From a checkpoint of a small mixture-of-experts model trained on Wikipedia: 160 squared ReLU neurons an expert, a variant of Adam for the experts.
Below are experts of layer 3 (counted from 0) of a mixture-of-experts language model. Rows are named router (the router's row for the expert) and show model dimensions 112-167. Each number is 200 + 40 x the weight over its row's rms, rounded and kept within 0 to 999.
Before each expert's rows: a language model's description of what the expert responds to; "mostly gets" lists some tokens that are sent to it at least half of the time. This comes from a sample of Wikipedia text that the model never trained on.

# expert 23
It responds to: Word-final suffixes like -ing, -aining, -ated, -ation completing verbs and nouns (reuniting, complaining, persuaded), plus "of" after nouns.
mostly gets: "pite", "aining", "iting", "izing", "elled", "ying"
router,136,183,179,157,191,118,211,199,164,209,208,194,264,197,182,171,126,287,228,117,220,259,190,218,151,203,174,162,210,243,174,193,235,264,175,243,191,164,237,166,224,217,172,243,181,232,222,161,142,175,226,277,193,219,231,204

# expert 49
It responds to: Pieces of club and place names in football and sports results, such as FC E-ind-hoven, Vittsj-ö, plus nouns like town, road, bank.
mostly gets: " town", " Open", " road", " FC", " Road", " bank"
router,149,266,169,149,213,157,206,229,146,247,131,219,261,192,171,165,152,191,208,212,140,254,140,209,179,136,219,191,205,217,188,225,280,224,155,225,146,155,119,168,207,212,164,234,257,260,235,217,157,230,189,252,236,206,220,134

# expert 27
It responds to: Auxiliary and linking verbs and what follows them, such as was, is, been, would, will-ing, not, be, to, in narrative prose.
mostly gets: " been", " would", " him", " became", " will", " are"
router,180,227,178,166,263,169,216,186,178,203,192,259,222,248,170,134,157,248,210,133,195,250,180,211,134,153,181,200,190,232,167,228,250,254,169,276,209,196,137,117,271,198,225,259,202,204,185,181,223,175,255,237,196,154,284,230

# expert 40
It responds to: The article a or an after is, was, or a comma, introducing a description, plus one, several, another, first.
mostly gets: " a", " an", " o", " small", " another", " large"
router,201,210,178,156,239,188,227,212,210,169,147,195,224,242,162,182,130,240,182,144,172,222,186,226,120,133,271,196,204,244,171,270,257,262,156,193,237,211,164,129,194,231,201,261,228,256,224,118,236,184,245,222,202,221,272,176

# expert 14
It responds to: Word-ending suffixes forming adjectives or names, like -ic, -ian, -al, -rian (topographic, Sonoran), plus adjectives such as European, African, economic.
mostly gets: " European", "atic", " African", " economic", "istan", " Olymp"
router,206,211,147,178,213,165,236,169,142,176,143,210,221,190,187,178,202,265,229,185,199,248,186,251,193,191,225,222,150,256,187,242,243,223,122,216,211,178,192,146,186,217,123,275,233,182,165,224,214,173,234,257,256,200,204,190

# expert 6
It responds to: Conjunctions and clause openers like and, or, but, although, while, when, often after commas, as in whether or not, if and only if.
mostly gets: "pite", " although", " While", " Although", " Since", " but"
router,167,193,140,143,254,169,181,208,239,177,227,286,227,223,165,148,146,241,226,133,171,223,164,214,141,225,187,190,192,189,177,293,217,253,177,256,176,197,165,166,228,261,170,259,235,183,250,190,182,162,271,244,204,206,197,178

# expert 32
It responds to: The articles a and an before nouns (a member, an editor), plus opening word pieces like b-ust, acc-used, inj-ury.
mostly gets: " an", " a", " acc", " ab", " enc", " came"
router,182,262,176,171,235,125,186,262,172,186,204,201,256,197,144,145,112,235,255,188,224,205,171,149,193,134,239,216,205,249,145,243,247,282,122,203,228,173,179,132,202,234,161,240,170,188,246,229,206,134,247,187,187,151,236,209

# expert 46
It responds to: Past participle verbs and -ed endings after was, were, or is, such as used, built, interpreted, released, written.
mostly gets: " used", " built", " became", " made", " received", " began"
router,162,317,190,206,267,162,209,187,134,203,184,240,258,168,186,209,161,264,188,140,196,233,175,247,181,170,175,185,233,256,188,221,214,279,165,245,250,189,174,118,239,198,201,236,199,253,196,239,131,191,221,251,203,248,241,180

# expert 16
It responds to: Word-ending pieces like -es, -s, -x, -os in names and plurals, such as Alpes, Eccleshall, conversions, Halász, often in tables.
mostly gets: "x", "ux", " Ox", " Ann", " Ros", " Los"
router,157,210,165,170,231,130,211,195,199,236,201,174,270,244,197,145,168,274,238,179,196,165,147,252,180,220,253,183,140,259,94,295,258,225,170,256,189,151,164,152,227,210,217,241,205,239,204,230,160,161,258,196,220,179,233,150

# expert 18
It responds to: Common nouns such as group, village, bank, river, market; word middles like Preliminary, División, alumni; decade digits in years like 1985.
mostly gets: " group", " village", " major", " bank", " Alex", " market"
router,184,181,173,202,230,157,239,174,139,222,175,249,252,211,169,183,183,205,182,210,195,199,154,252,232,213,266,192,230,248,121,282,184,227,169,236,193,175,149,179,190,225,149,262,250,236,263,255,130,193,226,306,213,184,200,208

# expert 21
It responds to: Word fragments right after short stems, such as artif-ac-ts, obst-ac-les, b-eg-in, A-eg-yptus, plus the digit 2 in years, but, and table pipes.
mostly gets: " Form", " fac", " but", " Pos", " Peak", " sec"
router,171,229,208,171,234,208,204,177,175,225,181,191,227,197,166,195,134,238,223,203,192,197,196,189,199,147,248,158,155,229,192,224,284,269,176,257,187,122,180,219,231,297,174,232,215,172,219,202,133,223,205,214,240,238,294,147

# expert 7
It responds to: Place names and their final word pieces, such as York after New, States after United, Barcel-ona, -ville and -shire, mainly in birthplaces and tables.
mostly gets: " York", " States", " Germany", " England", " London", " France"
router,196,158,185,166,196,180,268,147,199,172,155,224,215,185,157,211,136,292,148,227,172,191,186,251,170,208,248,192,222,261,193,218,251,213,134,194,243,195,183,145,246,250,195,256,244,234,185,196,193,186,232,257,271,168,236,184

# expert 25
It responds to: First pieces of verbs and nouns after to, it or a, such as dis, en, cont, att and single letters t or f, as in dis-qualify, en-hance.
mostly gets: " dis", " en", " att", " ·", " ent", " Ret"
router,174,243,109,211,220,177,232,221,147,214,182,228,229,207,159,163,143,244,260,200,199,245,183,192,176,212,261,175,212,208,148,190,249,194,176,184,211,151,120,172,225,225,163,228,222,228,242,184,186,157,195,232,222,152,247,188

# expert 51
It responds to: Word pieces after prefixes or name starts, such as Un-i-ó, Un-a, un-rel-iability, G-i-ovani, par-al-lel; also Thai-script bytes and digits.
mostly gets: " ant", " cal", " pi", " bi", "sych", "change"
router,135,187,182,191,263,156,272,190,218,250,171,252,223,198,204,135,128,262,209,177,141,207,179,189,201,187,237,130,190,220,173,256,194,233,193,221,174,153,103,197,276,221,162,251,233,196,207,215,217,155,259,171,217,160,211,208

# expert 48
It responds to: Sentence-final periods, ellipses, closing quote-period combinations, dashes and exclamation marks ending statements, usually before a new sentence or line break.
mostly gets: "\".", ").", ".\"", "!", " red", ".."
router,183,261,146,187,226,163,183,239,148,207,188,202,268,188,182,185,161,249,293,212,192,245,185,232,164,138,261,189,213,241,155,203,272,187,109,207,188,142,155,142,246,189,159,274,234,222,199,191,154,210,238,276,206,168,256,178